python train.py --hidden_act="swiglu" --learning_rate=0.0104 --train_tokens=306000000 --max_steps=4689 --dataset="wikipedia_en"
Below are experts of layer 2 (counted from 0) of a mixture-of-experts language model. Rows are named router (the router's row for the expert), gate (a neuron's input weights, with its number), up (a neuron's input weights, with its number) and show model dimensions 0-255. Each number is 128 + 24 x the weight over its row's rms, rounded and kept within 0 to 255. Numbers have three digits each.
Before each expert's rows: "mostly gets" lists some tokens that are sent to it at least half of the time. This comes from a sample of Wikipedia text that the model never trained on.

# expert 21
mostly gets: " of the", " of", " in the", " on", " at", " in"
router:157130148158100135083148162106137129161115154116165120128095125069162090139157111137113101116094133150163122158112114103152137156101146107124105100124131162149134121167105132121142123124126129143119154156077084128122076172121136080122127118120155101151165139138095108096088116105063150145148122111088143149153136106116135127096126119128124117160093111185136147116123140124102138150112134154152119154160103110147134096089105159172139090133114121158086102170112152113116091138169128168121106159106142135144144131102161119137102126089115098139127127165161133151082077105143135151109134124141085151114171116125168130115120108108143129130145144146158146187118108114145147089141148121084116110167150107121123108137148143095138126151136167136146150118122141084159109127168109
gate0:132102155106135116155130153127115152139114119121128138161146142112114143129076152172118128080102132154124133090152142107137112142128117117076120151133115099102108111161175155139140149133088120130154161164106127133141154141134072155129127114154122152159129118072118101119091127146115162140186120148138099127153106130104106088117067162127077153152129120101161134142114110136125127121121164115182111156143138128107150092120124107115121097116157117116155141123104157089123136135185124129161090116102107118059110128086070170157110187130167154137122088088136114171173072138130136146176126172133121111108145160125108148137120131101123151123146086136161117115108129106139144130149152115120105142133108116164125136120097137151108161120145151136155099120107128137128142164108146
up0:128159112147143112138108147135128151186092103120139096122126127100105144126139123143129115119093092163131110121135193119111132133100138111138161109138137090089086133154174130136173128128110120131163159161125124111134136141117103177084157105167108140145128157095108146107126111081141148116134149169146133131145111132109144152112112150133092136153107108082141130123110138154124130098150152124118149158160142129095124121139091104132167122150129126088134147169108169095098186182160149123119132059124137110058086133110117165129139164123121116130136101140113160155172094141080133119178125135150114109146156121122152163136128126095133171132126115152135125102120151124110150115129103105132120168157079114180152151133079080149111128096126141132134139157121102098106130153122149
gate1:124131133147084097128143124102104138169157111126142155159120110123141161112125166119086139105177111122156152096116158117159130102141110144116107135141125109155099090153172124137117176129098096113134119172140105085124101114153099166173146177157124095173109097115128159131108073162114126150142153096129107149143111106110112066123157121152130109163135168118095136104091099139132131135109115123177135100164145118147121126153136167141162124111130098112148119135135137114116077113127118135112150188086159122100086124169110126134122127154168124116158135079121130165116125173139157116095119133160108124111139143109137162137185089112100126118151106152111112076093145142123126135165114109138126143146129144147186139145129090166116132140141129090133140157138131094159118127146135
up1:132150149144104133157096166156139113119086167112153106132119121170106147108141120140140134141092168154098120130139116143106140147096143121140132119142128120063107157144112112129112128136128112124132160115173115149148164132103148099071122134105149129103109086110091091140096155107168132122140149163126143111138125137142154183093107134127113125148106118116145140164118099144159113111087109134113065135128148159081127150112165119121140121145134180136144131129125139137131196177089131160110116109154118105119133109144119147141150115103099133208163110111127137136107140095113085132185148152144203131150115150118125114157130146129164126105099110141109149150109092118126157106116130134093147146123100123195112153096155145137175150138123099114142116109080126162125114147135112
gate2:138101125142110137101156133135174117170140129143128126114161093118126112138137096112135147125141163133134125118129146139125144139121131123147142163146147155127123100152177120123095116133110111114114160081076113175084148160122158142097121185112095106098147133133133120125120136131134118124101148164097116119128118143079122140113084092125122137123119054164109137107145152119104161102112123088098115106144123108148148133112075176105135127145109142172132185095108114114136132161170127136106173139151163086136098155144154162129137144122130179129097121145174127121139165149072131121125149113135130163120138120138149099128127097111151132136101143097134166110108135160105104127122196110097080111140114141131107186126140169151155156136121132125165131179153135077116105109117089
up2:113102125111123148141137067134106109139131161103116140111154151116145142125147135141119087139182139097119115135122134119091121134104127159140125131173098107147142126109123121145153114089132080148134142146114166128127121107116105138118101110084135061131174134144132177109119097121108108142134181129114153140126160133156160130148130143137139126117109159115080111120134106142165125143116097130119080093162136141139092089119151139133151185103104115109116086133115146122129126163074134197091094092140127116159133131106112133114105112136093108132135131143128145153136133142138134137143125160151131141113134165130148133126140131114146133149093118114075140133179121130175106140134112114169141086143225083140149100144121156149092140140168113139156114095174152099182146145148152
gate3:154158138064153126119122167096109139155102110144112115160146099121143097117142109134147158128125082133137115140155175130137147085108126143147164146055154152155095175105162135135125128083154123115161106108139137135139164148124135169161153121106144132132132134122175114142172102151099163119141068148141113147132074132137113117140153113109123131158135084098145125121135150156131120139162112133149160093109155116102112142121147170135116094140145091137118101125143135117092094116154109168130115143099121120110137141134133164137112107138152136138131123114084133113171056115144113129149087137131183138086133139136141101137123147129147123139109116191116107078140104142109118164118147129141125085140140139092113128118161151099106145112173088146143136114152151136144111056156145
up3:123081134131110119084185131094116136153058120121143107115116109118157104111150094120120125147149149153143112103151135126133161144152148132105125156119116088147113166090142149132111123092135101185128141102130135127089138158139078145150117084153117108141122122134154139106096139124105127100163143109135098114114113145104162084149077130116143149169127095142140153125153127140112157162167118127176136117139152102149149090084157144124092133099123141117095122108183120126128144162218087190091128099132105136091144143096121165112135147112131101095116130120140150171141101130089121127106137146152133109138106136159128094122105140131154145136112114128095113147113111129085113106140134071128117126155126173138137118099146149127130136149136104117163113191120156119152114132137107
gate4:126143152130135168180102114126139147166132134170145111159119110111154150108174154108144120156094075167069101114124105109104138103143139119121132105122114156122144129143122130157132126147163178161144137131098147128158119104126134160120141101162126139110140097107142131166155064120127110121096136137134139139150177123098098145155183119141108109118108136149139123104109128142148132140146122168152172155091146104098124103144124131089161140162102159103094166158159154148047132112134121110127073112105134179118105114142137106127165146134149129116125113154164102113097085133134138145096114109129126128109103132128104145153114127086130127130111131139143115108095122132103155109150162132174158166127171144094132130109120114107169114095172129138070128137093137147137110144080157
up4:077158096147122104148133116130138120108138110136121111100123134131124099105181113133126106105107125115133144135173122177165100130157140117074141137082137138122123175152128106140126154114082137092145110105093135144127111094147165151100098109096136180107125124131106129138143090136111107110175134103165140131139092117130145162120160153149095091159194136137117145134116098110152113116135138136154116119137110126144193098106138081135120125121168150139170124123152112122135124140112071096133108150183113085155084143133127121125124148131146149139151103150111122139116109133109135145116121122133129150109124117130131179109110124141096143121115135105141138120146151095075089161103181056110139147126151101153143171146108141123151156127132079146084095124166131163076125138100122
gate5:123123118109104181133118099097134139113146110122166148111131111143151133104132122114112101075127120089162080136143113132143104122174149112100128143121135090180156146129106122125118125118138123140118121140106122118130111117102155099111125105073134091123091113160119120143115104148174156123080105126127163086105116113138103122132128140135146144091127163177111122101139124081118121128161116098072144063152146108153157115106135122128118120150146143108121128149113104143130170068101106089133140149149128146123145142124117181132125084156078113138167101106169167129130102143202153130138134136122157142131101137126111105115100127130144105169105148117113133136164102125159136133162144138168127070121155141148125100162160153123073137121143076131097105116167134153161150093107121
up5:132165147152107148143105117139138147094132104098105129100083079120150137117139094129111091140098169134148146129128080136132140124128161086122099124158135126130158153130089103133123156118067106138113131122137134129101073135136134145096119147139136116112122141113065088130108124116115140124105133122117123123105107127105127076096106130182122135118071106144094115126139105122110156113129151135102133095149142146148179107097153110125072152117127153134111171128158135153135116120162102128120122132127095124130146173135114131129143145123138101169140122156135143165114114165139094153111137106128146153108093146117079129181125098135112144106133085168147087151102091125118189092147120113162079088119134179200155152106146116105097111097136103144111110138142123122086137144087131
gate6:156074163094134135114187150103118110154149131072094158144093131182120130088126083137088101053144135176118145126144105143129108105114102096106111115156124190137137124154156142133103138144110143107128127151085119115151139173117115129161105147167134150120094141118101084131093123090118107111115111133155085171124140116133123159106114161114123138109138118125135131092089136124074098151126132145136133153138133103155161140113097147117079136125131152094167161109119105134150133065129143088110140146167109115137198143125135139144130163109116119103133133103144106122138110165111148138151150148113100145098126145160115147122133114105118118123113124159143116133107127097156096107162143098149140148087142104137171139104116135123098165138120144128141124175112121094108141161134108
up6:106146118128127127136119097141157173084119138175183127106160127061169139145127155145153155136129080096156103111120139144152108123150122141135122120145145049139138104163118119122170180095147125165118155107136149140138106134127132130133147109123109112115130151193136161107146130142180143138152099127101164098130124123123091060153154100150094111138128145141112112127146151132152128104125119111135120116152110131147130113111131095115146086114192104171094118135147154133139116133121105132148139117131113129104082132125127169132121121171134173091147136152119119119123150083181141137083122149140135140123129073108125086137104110130156135161156142104114131071120140136085139149107134183112111120158098165117147103161114105133104118129115094139118132107099142162140136096107105
gate7:135132115141110152156144142108145144148161094116122148111131102130098153095151162139133154076187138142176126122117103128126065116134106094125128094138097159141147087162138120138135172128166180136128167163138085072169148172108097142117105112149115113106091170087098135140104073096148125153163167117131147151129140122141116123134116140120124136091136125151102130100110116114133119143180146160121132159155113089144062143140145083135165133136142144143128164158112153162137132105114130161126149092161122126120134130133121159131134136113100108136153146107107156110110108136133132117163157136163127111138158095108092163131146124117124114145151137128120117167123132090088177121128155177093140117178118088157163133098122111068118125122092125126135123137125128131168145137123117
up7:108119128078113131125123118120149140103115093098136151115097102063137131128131154129100153138116106069155108085142101190127130107138146133111103107108142071150134138144089091128103120121102106160136159129117108137129130125149121138109124117091115087127164130160111167130158143109154111120170118139144112088150131130133105102146087135106142133146151127155114110132132141132121141120100105087146124108133135173137162171108131104155108139060141150120158160070157127132118102169120108151129135144162083112141104101166138175125112114123112153116126097140154185166122150109127130137116138109065116156102124119125129095113131095101140140175109135127124094085162117170087130113118159104134085131097125109177115105100139142123166155139144082128170134096148150109115116112111110

# expert 18
mostly gets: " the", " a", " to the", ", the", " an", " his"
router:196117121157126114106142139112152121130100151159171097141116143085196145113102147185098124101131160198144125114147117129114121111119137111129101082145138164156165101137112106101141108106149122120125141151118113100120103130097124099114170107110155100158148143126105151134109117095085098139151098106120136176159106099118130117100136153131099144123120116125142091143093150092134143151146099150161080149156117124130128122109100125140152097159109154161104062118120132100131119130108094138123077148107133168165137109095141136108091119103088098128163127171150144161119087119116135143130143170123125132124173143146120156114124151114109142151128137167154148138090125138113158102134140112098114097177152119139118078125135145121154168106151144103118128138135151078158099129131107
gate0:123158149181137134130140153116137128088137144110123082144096126089098157114106115140148120138111195154190149156134161121142131103103153133124148094134087063110143143137167148115134183131139153133127148122130163144100128126130096130096138124133114115139130164101099124129103116155137162102133138131161113138113126143140141137179160155104111173146083122126132125128134154131164121100098151111142158131163107105087072160137170086121138085140091137143131145145107179074156165127109105107134115102130136153138141102114119162121137108110123089137106099148083119159110138123134126133107100130148146113153109094143099093143136119136130141101129184131137132149144141095135138146145139114132142179136061120083131139154111119112107068127124119112104113148091104112120152132139183
up0:190149080187123117149132166127118162120117121099130098102106129092101082115149147156139172134137154151160099140142120120123163147128176126113114085122104118111131129119174134151117150187161163169128119146135073108107138149137087127118149144163117106137149145129173154135116121100171168137108113085136143149150130099133145135171153116159120139113167165126186105161133141085155133139121127128146112115159121141097103153156168103120160067135103145119144131145129094140151136137149129118131143130135113134125101088112111104129093108099106126159148108116114081171104098097106149141106124144135147135155075127105084145124141130116102105106116109106130143119112132109152135170132125131125132174138115133100109141141105128114122096119138182082151159118087109148094091127117124
gate1:098146096123120116124130119127145084126115128136130150145126104138117148112157134142109109120176133112141144107150122151131117113165150178124148122127096108199124138138121136110131080081092121124170154167119147168120106097146120126158194108124142123123134119100125140128117106129108126119134074134126159094169119148144080150139152118137097148130157160148138128126126149120165139119144094104104129070124103153111126145127118112115120110142120119181109130102139146125168118118100133131113120127123135121147116102166110143142153119157100116111114115141106116117109120109135120079154149087131137092117118147108177150116139081139094072134096133098140161134131154157075170140139144109171150125156140185119156087130142130130174095104161085163108132094135131161123044165107164
up1:159152155154173142181127088127119076133138122156118110114139096161147154163092120131156109089155093171142139149075082075081098108128115155121127137125150142171112121150125156136134138123067107141130125101108125108095119098097121099091114109116122132125155141130110115122113150129080112142130134110103170116146115133142090095178132164120115147114158129140147106129111168157115112095123147128104164117077128129109169150106116142126141158136139121152147124107120145109151100144129119100130065127107129137103134123165163110147151184190124157099115134128118178114099140114134141142113143145129091130128104108099112129158147086095120155174145146159133100112095132098155130155143114078152115158132173139124149122118111132145150121107078119152146131116120146086150098130137131
gate2:145107152101070096115106161140125174134110079117130088149116116092124133126164057178109131129100112094118136130104101121168141126129150132136117127133138120161123158126128174121128160171127125088138118140126104121140139160125106135124157131142109097134112134173123139122119153130093132116137117175143091163130098122126113136124132115106156132141104145134111135125105108139134112120125119097130119109167135133183088149080140101126153108139202150137120121117125139154120143123146137122128120183166132157096135090174145166125143132128127092079115111114133101166104084147143137129117158078120137066156113118116124119122127120136114136179110209128152148148160179120115139114131126147161122110167069143122080130154123129120124118131111108127122132134154149160123086148068115
up2:125118125150145163142149142136143095102159135138130130122128133144167181119092207106169147119136142139165116072148155099127096104137099110153122163113179144099129123110083105133115167111091157116132120114175135096069134088099126129136051107110146178116124171110102077151117120132182159115126126100132138116118111117145136113156128175154151140123101124146117116135181111127130162142165153115133142136114096080139161120140104158103088091118099110133098116089110127134112116130129124110117167097119136102103138150087122139129121142115151161150117139141125177093161133134175111116148124157085100172106135113102114098117106124110176118132138116102135126160110067147130149134145112139106132149139129119139150162122149151158126107165142124156137124134141134128140142108141130
gate3:089123145124134133144171146113108124149135142106100125091108150118133131115160159137126147147116147124134142192119156145126088087091152162118155169155115145146170109094161122133149111077161147121108132147120136135103151124150141128083124105114150108108115146109111128115138120123155164114105122140136147136141157123144129103094085136134169106139100121110107124090115135142102128137165132151132147141130121094137137160128144177144126106113129105121142136167086137088131080034111162175137148115110153101125105134132131126132116133135122124119140143172130145145153117095118128126135135136124131121155130140178127138142140106099129084138133163125064106109165123157114106097130126177157123138134145149135152139123101125169137119117072104048087125159124121085137150116217152
up3:151115109092168102151163142127137113128144144135132113141127106094174131165125160159114159148139090138129124146098115106121118157159163140164130077151131156170144122111147172060139112195139163142137127137159106100152111132110177111163106136129116107127118122107162143074151140122102100152112145111145130107132137133118107136134130125087178130101115154149119145123111120135100109161108088170176146129075109117148139103153111129168111118089137111118119063147161158172109118142135130132115088163144154161140102132185165122125166149099141147115112150109134113125112143128141139133154127135068090123096131139121143139122146126155137086154138135130111132133105127169094095158119154128139106074123142104083090130141131116133088121148102164153171129130139149122154131123126132
gate4:127090145122134125107130100125136151113137155122124113101168110113163132117161123139145155163129141137155130121111158128109138137140162106118145155131103147155130097111158145101114109052152139119149092128123165126125177153091174132133089137110132080146127131176144103127132075113040098144135163124107107128122142142146137142092180140148111176121172107130118172107103150094096175143163096141122126120147107138137141135081113181171155141121164107122134104120109102167159098098123162123101102144145102095153155143144137152131154101086125123097101134143125162114168118117140134136132133136110130132137144149185110110113137083151157141159106159142139137098141091130113088132147150111074126083134135123112126108117124138113135156106133108118082105134138126096114134112169132
up4:114148106121135116170110136119100112120120132128133135145135125161117137100091103127117144170154134121070131201150152142138119125075137150162124131123131142097086123149122124173152100147127142159132121129115114126113107144149120114159162100139117147144125166090120125138123134116147133092119134132113128150151147117135141121150117135123086100148082184094172081160130134164138106120107130115089127125112155105113094151133112126108132138126074166144151129138134115086093126071118141094123165081086099154109130172138087085139118151128092162102137118107092089154145100085134145140159091122115179109130112110116107127129131131094090120119128126099128108099119122132143167148119048136158140196104190113112123148119136119133140107111124136119135159097124124096080124114143116
gate5:147134089135123109130110118125128122120148171129167060097128135076200137115128153140117128116142146137116109137114129148110129095119165079112135129140117120151145137104139104078130126115147162083145154145123134136143097101098086136119144102167138161157152092130142183113076122130095083159132151092144149138128148093182143104125155149134121158158095147096126121126074106106137139135146095108124114145119139158134130125144149129145119122146134162139134107138117150112138134100122105114102163110105115106149103096144137146122080127140126131142193115146142175134136128112092116126124129134130073105162171171189074116135128151107096128103109183115114129125114114158144095118109126067083134104127141132132156119144127117164141149122116097104099083144148103119169116134135137
up5:150114114141133094166134163132147140154126126134151094124090129049186122147177145134141169084147130143127132091099138104126130120088177122098133094171119141139136143118137102094134182122145148122136127138126129113147117127100124114118106102100137155139123116137144105116084141147121113133149132084136115123134139113171103142168134142132149138170127149137103146124147086093114111138131077097122111151093111120104100144118150128158124129134139151131147093132082154119140118085153111110076170130134126133113112085106146113114101140084132117121203085129118133077118128127127132140167101172118083144108152159150106103161119135093158122107105177142123154139119100103152148134108162147095154122101104140141123136136147087141133151148073105141113108133122093125184082127133142
gate6:121131115103117137178101038093100140111122115170199144096098095113163163113141172141157081109128072132108084115140096081101108143159125129142130095154103108149149132147114131115166115114149117100125139132125133141104107115113130118127121095123128163119125099139127116140114136108125098106091176161111124117147165104124102088169163125127128142121105146125117122127154132159137098136145115163114130124101106138125119160126107141122138111128143140127106113109097165095095146124089117118120188084102090131126159122130130128130122092186152126114114140117177133096109083134104182134129146127081101107083127150148108155132106133082136133128088138122132132158123135137116112095177144119135136120150103092095160112162164092119101139134100114130159134112153156153155108132107123
up6:147132122157135122136147142162129136157121120091117090179113155143113141119129147141151122100147173136140180144156174144121101124148139137116125159111108149107117146107102127189135180121150120134154143116103152106139154155146101142097132126171115137113122152099098094177107094129127160123153115086127135168114105145158118145094129138120125132164128129118158084166103117152137131103149109142161133166154138164121091086174141137104148133143113129158158146144138137120114112125146128114140126145169151089119146160096133131129106109087110091144154101157095126156112141077104088147148097078111148155107112129133141138127107149141145021126129135155101120131100135100136152129149129138151129128099121141163124177183115141185162109123124113145089106168113137157137139126104119
gate7:125143078109129139137140130125094095139149142148093117106137126129148129109132104109147099094128075072098133090156151113129087152150089139093114163081149150145119116144139122091140178118145101162119116128064118147105127164139147139138082106122140116106143101102127123154153124107135155143120097159138117113133104128112113135150153115141120113115115088157096177127150146126139145144153078104134108075090087104122110122148147129129138113105116081150168104088099115134116103132120083133131150142140124146144154144111139096142118131132146096117133160122132085099136110137159112110141131136112112112131171130146078115138099155133127126150119083100165091134124110101116154149166117140115104146122200127129105126128124152101047140144120094104153121096160155135177168084126148
up7:125156191128104125139109146155100177138134129109109098124120073144125105099148089165128141118089152115102156133160141140154132155137128118144124138102140129099104114123145154189147133125112143143126153115156124129122121131094150141108139105143102124122114120127106116127069154125130174138147079114128133154152084137181124152089153138103156137116173119110146142122155147087087124127112142118086141138146136123088176137128136125133139105176140117159132131097130116136116142149122086121121125135164139095122134175147088148138140143110126120143104124122141125156119145158149112144093178156121143108142104145095152166127103101117158142146107086160116147145147098055112142135138092136180149103118096118136105131117111141100082091132121116148159143112098126205059103115105155

# expert 19
mostly gets: " as", "′", " became", " served", " as a", "- •"
router:181145139173084162138126117134159085140116182139220100159106156118122120104125133149114129081128150153180137106123099106134145125122120114114078094128149144132135105174119144126122114130134105117125106165107102106114124133116121106128152114110142103146125139129102116142086076108137136149133157116099130178163117069119138101101123148147102117134111114127145084133073127147151134196098125136151123131129125120154120096108117126137163099157111135140100081117110159101134154153138102156164082177109075158106143147134112135170111126122119101133116121141137123143074059137131165184118143127128111140145159118144129139088114137098094120134158132126128130146106125104139148140167160109097101128154105128111115098140128125128151182136136123126126138133122154104161131127136116
gate0:084160137140127149135156127105100098129124118126137141189113132124080132136127163161138150153154130125101146125129136152123148077121090125135137107151155127090133128160168109189135144163142129105158140140120089188147161116110104101141141118151102203136129139122084118138146104082143148096098121149130083162132132141121166124125120153100141103160148102131158118151078121128072086138106133129076123150126109127103080135139146098127124138157116121125144114145120119163085153130103163152127146155103152159148081169113142107100108134147149117167118150138138144125153153107114145093117120114125125080098098094122153152111098169095096141137141170120124150116147088123099114145113099104129124123092121144161122122106137132177157117136130182094109134118123127179138133111135111
up0:129090091104132144119136123130164172109167141138182191153191110121121143131124150126142144120083120081131103094174102095111137134136125153134144108142108109133097132107122108113146140148091117120128102149151140109182125133115122165135131125140117096151125203154113139123136126149136121138100143149162114163100124114143102169136113141128099131095108168145086117111133142116151121114070111117155111143161119106132166116119151114102115132119166078125119114188111113098148104140165126134132135114155110123102121111108140167150126140148120130149112081117166143140162174072137138152082148128109142162132161105148132090120111071122146183091109153112093160121138112140185131113122166138117142144143098133085082134140109115104119107143128140141116077146117142128138129125147135
gate1:110140092104120114130119095131119146133134126095118093166149143171167140091112121144135140083162127113135150113132130111111137080127135115112126095125181092159095112113166140130110136137151130155139140114121099134094139154128142141119130098132108081137111139105171078121124138112162165115150093131113130154114123106144139116116112140174095103123127129121165119120100088117114141150108145107143075137155093078125131080136145113138081129153124178085147123134150144115083146089133131111134094168148153122161111127124112110108121193109152133119133108166136138136105130118099119170107171100177139144147118130104164135106105101102122133097160134169136124111130178139157171169161154107162134163094110106118123148158141137153197104121147093076144133125169153105131133131133102
up1:175105161161130069153139151139099097159097185157144115139059129086119071125147137147134158172115142130152110136120192176120109123140150136130177153122107148069136138118100133142116132097164115122144103093145151109157107109134150150136100147100142143099167125141138152140158125132124111098144093101126172130140119142158123166117129114093128124139142087106138098118150114114128151117111128129077145120125172165127122128083168094120102155084140097124100122184140141117187142119105155140084130105083095159133113114121170137117144108107120132136131137094113159093138169095151133092143130147139100146130153129153126093145113112163145156144134157108119157129132104153106132084131103135134116104131140144126135127107139108091085143153087142149134113132110118122115114142134148
gate2:111134130102148138125152182144114139098137114115136127131142118124106088163133161116087093123119109154142146135135134107117124059170121152131131083118098123105133155164142123121130133148140178116125148185105118118121176160111076119151126128141140128120166140149121126148091103184151125102120147102136124160138136148120105121153145146111106134118092093123132151131061074132138143165130091143149105115097137119130163086137065139120138110089116135171075141108107103103157110122140138134120141105093118121137110122116140100190120112136128124178130139154105105104109128158095125152097113121096135145104144046126086142138121182100136102101092129129129165116136133119139123126152117116165105104145115077146140141145140127148129171100178104118120129159152107133158155122142120
up2:091107133089121147092125074110100116075181131125129121108121113126103092111167160133146115144158177139150100137112128111109145129107131105089103127116166133159141185138132115138126139150174119102116113114158105098147146110086124108123060153125101129113094101122087157146168110153137140102122110165166122114082155129115085112140133165122133126151101143140119126117112121132145131101119135145137102136098136146165161129122123111101083094154148105151135139128129056133118116076164119123123141076124086142149104124091134126129163090097152155103086162119165135097157125145141143139079141139116139130106153127131154089138098134145122108105125154085106128138159154144106154101174106129067130149107141136121139151127134097123146155128113145121111163134134129143123154136152071
gate3:115155101161127140159105142182127143118158107138141076132169143124122173106099131145120125135140154140147143141115132112122110110124133107089136119157097153104171106142168100135096168164097145124169194111139117132101142166087135137130135136110128128130095134136067131095102095158141143164111135150175157117154134118112104127094114134127133108125121062141161153135132137098078131122106149080141119137129126119091172171191140117145097088165080141144114142126113135106111144123094111133132154131103139156134093115126092130149094183121091090117120104107153110110083103114132123094136140128146118140145104154092097094102119126131112096140117144126091126133139145099138135090109087140082142137172097111107115135189137104140110117133139117101152109143141114111167123146135127
up3:148148075090120146138109139123111111143107139115115171132103125128121171144107116123154128148131127157111143137129174127097077146112093120155129113155140152143099110122123094098120160151103138142127112150117128113148090145148122159131079116124165105121089136163135106105156115094140128104141148100131128141116126090118120142126135084120121085094128120089066158104096162162163155174136095149136108156133100133156111125113130149111104076138097133120122112086135123120139127126128143130114125106126142126116097131149093079135142120104128106095169166135095135090146098169152151091150148132193113099125140124169126074161169128107141139103188094123101153132107143161141149144110130124121097139163147117140146132165131096094104170102089121119139141127087107071181121146127144
gate4:116139124109088156081139112084151172133133120124138139161136148138112129119136126164098095088138131155115115110152117124135129144154102170122119130125112118088123175083107114136149146107109100126133132136123106132117160128114133109151151097105111143111147158146140116144141131133128127164139146154112116143158068123150150116152097131141098092104144156138134180117155099129110136123119117134127063173149092136098133121119139183176121136129087110162124102085126158131102149169124093142113164153138133136094147096142095155152114118173165126116129125123181123132114126137131194085064129129145108187136124135123155120078129086144166090147095099109114131119110144113132127121184140105140150119113127092131147140132125100121088124138157085095098105114152108136083097111141081
up4:133145161169136130089151151110134115139132160145137117143133144116119155183154149066129106157141098154109129142109136130122118115134099138104135141124109116137128129143132159126142101116162126119142147084125097086126145144131152167123108163088118119123108138134141122144117105122143101137169125152128111163103108111137156090158101088112130125106104119128102142113100146119169140060152139106109120116160109153122072134158129106136128088116120128129123117111158145089145121109151166117149098087140089139102105094122137081097129101147169117177158126137133184132089152135107121094153085140118096097129110060125114155127121145145122145135174115093159104150150101146139130115181145124102142149127121109125144138114130112120122130102100106128072209145184123129150180083140126
gate5:142140111129122127092161106095154131125092150155170120154060140066143158122120160130112113111142145112175101091109103135172112102187135133123111115081135095125126173121147130100142142148131120142137123120145111137112117120179122093121105101086101086099121142115167108143107154122159122104123126121164105120120133120113112146120124139139132116113135091175144144153120095146091140169142151120141110093117131111161152184117111095107129147111128128143132135097095130099137146116114115145124104167176165169132101105152125139114132147113091109090108113130204112111127100127121138114129132089119099186144170117179133142111088139148135148126075128065125140139104126146167138139138116086135136148087145136096138109139165146167100133119118127115141163121155110155131146103105106
up5:119141128120123151156110151149118054122124137107149127131112137157127135086165110085128119127155110135142076094113098128143138142095155133151102141106115142128143148144140119171090161137157144110140148131146167161137125143145133153129129136132112124123147099096099147143191096111161149074109128106163112108126114117111108157148136136073142136136140137138121132105090127105130187143117144145156138132100145107087081146106096123180120133138067148142135140136101137117175150134134107189158103113115129108151103142132138169121133138112101099140129132128119169138093120105129107103128100124102152122117098089108095158181148088117157132109157168185160125133110115142137175116110194142110111127121114164131134117096114133104126118107095113177104120145118125112161155175108160
gate6:113109151108131145131181159125161112122150125125104142092113118093132105131154104162151154121095125140146106128132099127155118123124090111117134116063136109174130128135113132129098118163149118099068164186134148105131097163113073107141126136127142116143130139130116167123115113108123104129126150096149121152176099134107117149113130109086156161143093173125147110137069096119149111166109149148143149133139120137109117166123145079085173162108160098104112126144138121109108179124087124199133084144114157123141132093098150181136109104146135115132139126129145141159076139162077171082114150098131147072124145099151159178118173145129144093128104137165132112143098161099146126110139113139112095111131119133097124121127118111105121124121122135111118122124130100118112121135120137
up6:111099111117140126140150147139120137134116137122126115164131089112156141074120154141161074095117097149139170125124094137154114135136140199137156126143125132121137105176098118153072134147137159129108118132143085129130095146072089127171153111144133094108143123106094134119162115065139152120072124171138124103168128124158109140116103121097147107118120130152168135123143123155159128127143090132145127104131207107160144134157120126124111131144142133169178096140151107150127117141111126143097122133134152143119099104145087145146111098147157168102170122114138143105099087102137106133139090143133144152101129118156168132115100119083139130098168127149084111086095108104116157119169107166166119125174121093136137119184101126113132155121127120145118116114121138167123127138141146
gate7:134125174119103129125094149147137093124153113141131130144141140132139183156128136116089121124158119119117154141106144110108080116092165147164121135122135155142137169160141093141121134146133091157135144128116128084137132133135094135122136124154105114147143117103145115085151072108134130099163116163126128166149151094168176128081107145171151106107106140119099091103102114140145110102117150121126088081167112089142105127162130111148131140118118134106054148132136151124105116111120145118115155126118138158164136127114114162140097152127149130109135099119139112124082144166121115131121119094112137149083105103138187129156154187155110081129167137150121122127097165189130178102158114153093189136140091164159148099138099130139137138113144137128115159108111112146176162119131127
up7:134163107117126115183113134140141077122110115145191118101166155148117133110111116104153117130131123075142114124127186133113147144113101139115141122100158141133097132121118129124113131185106091138173110123158120130122125115113151169094101087158107122155141173098124116078133126130128140148118155110140095183089142126155161138097125165114148127111133121110102101123123132128154133117152161112153093126147116128119151162144164099158091151141155170034127150138124144119124128119141151114145117100097115112134118164137126126107091178135141144130088080080163103122119120113109065126121127082114153120118122129155144098148136122122086131127129100143121107168152146175144106127129114132104117144118082116145125148168113145109143138133098140131120112107161165110141160076085150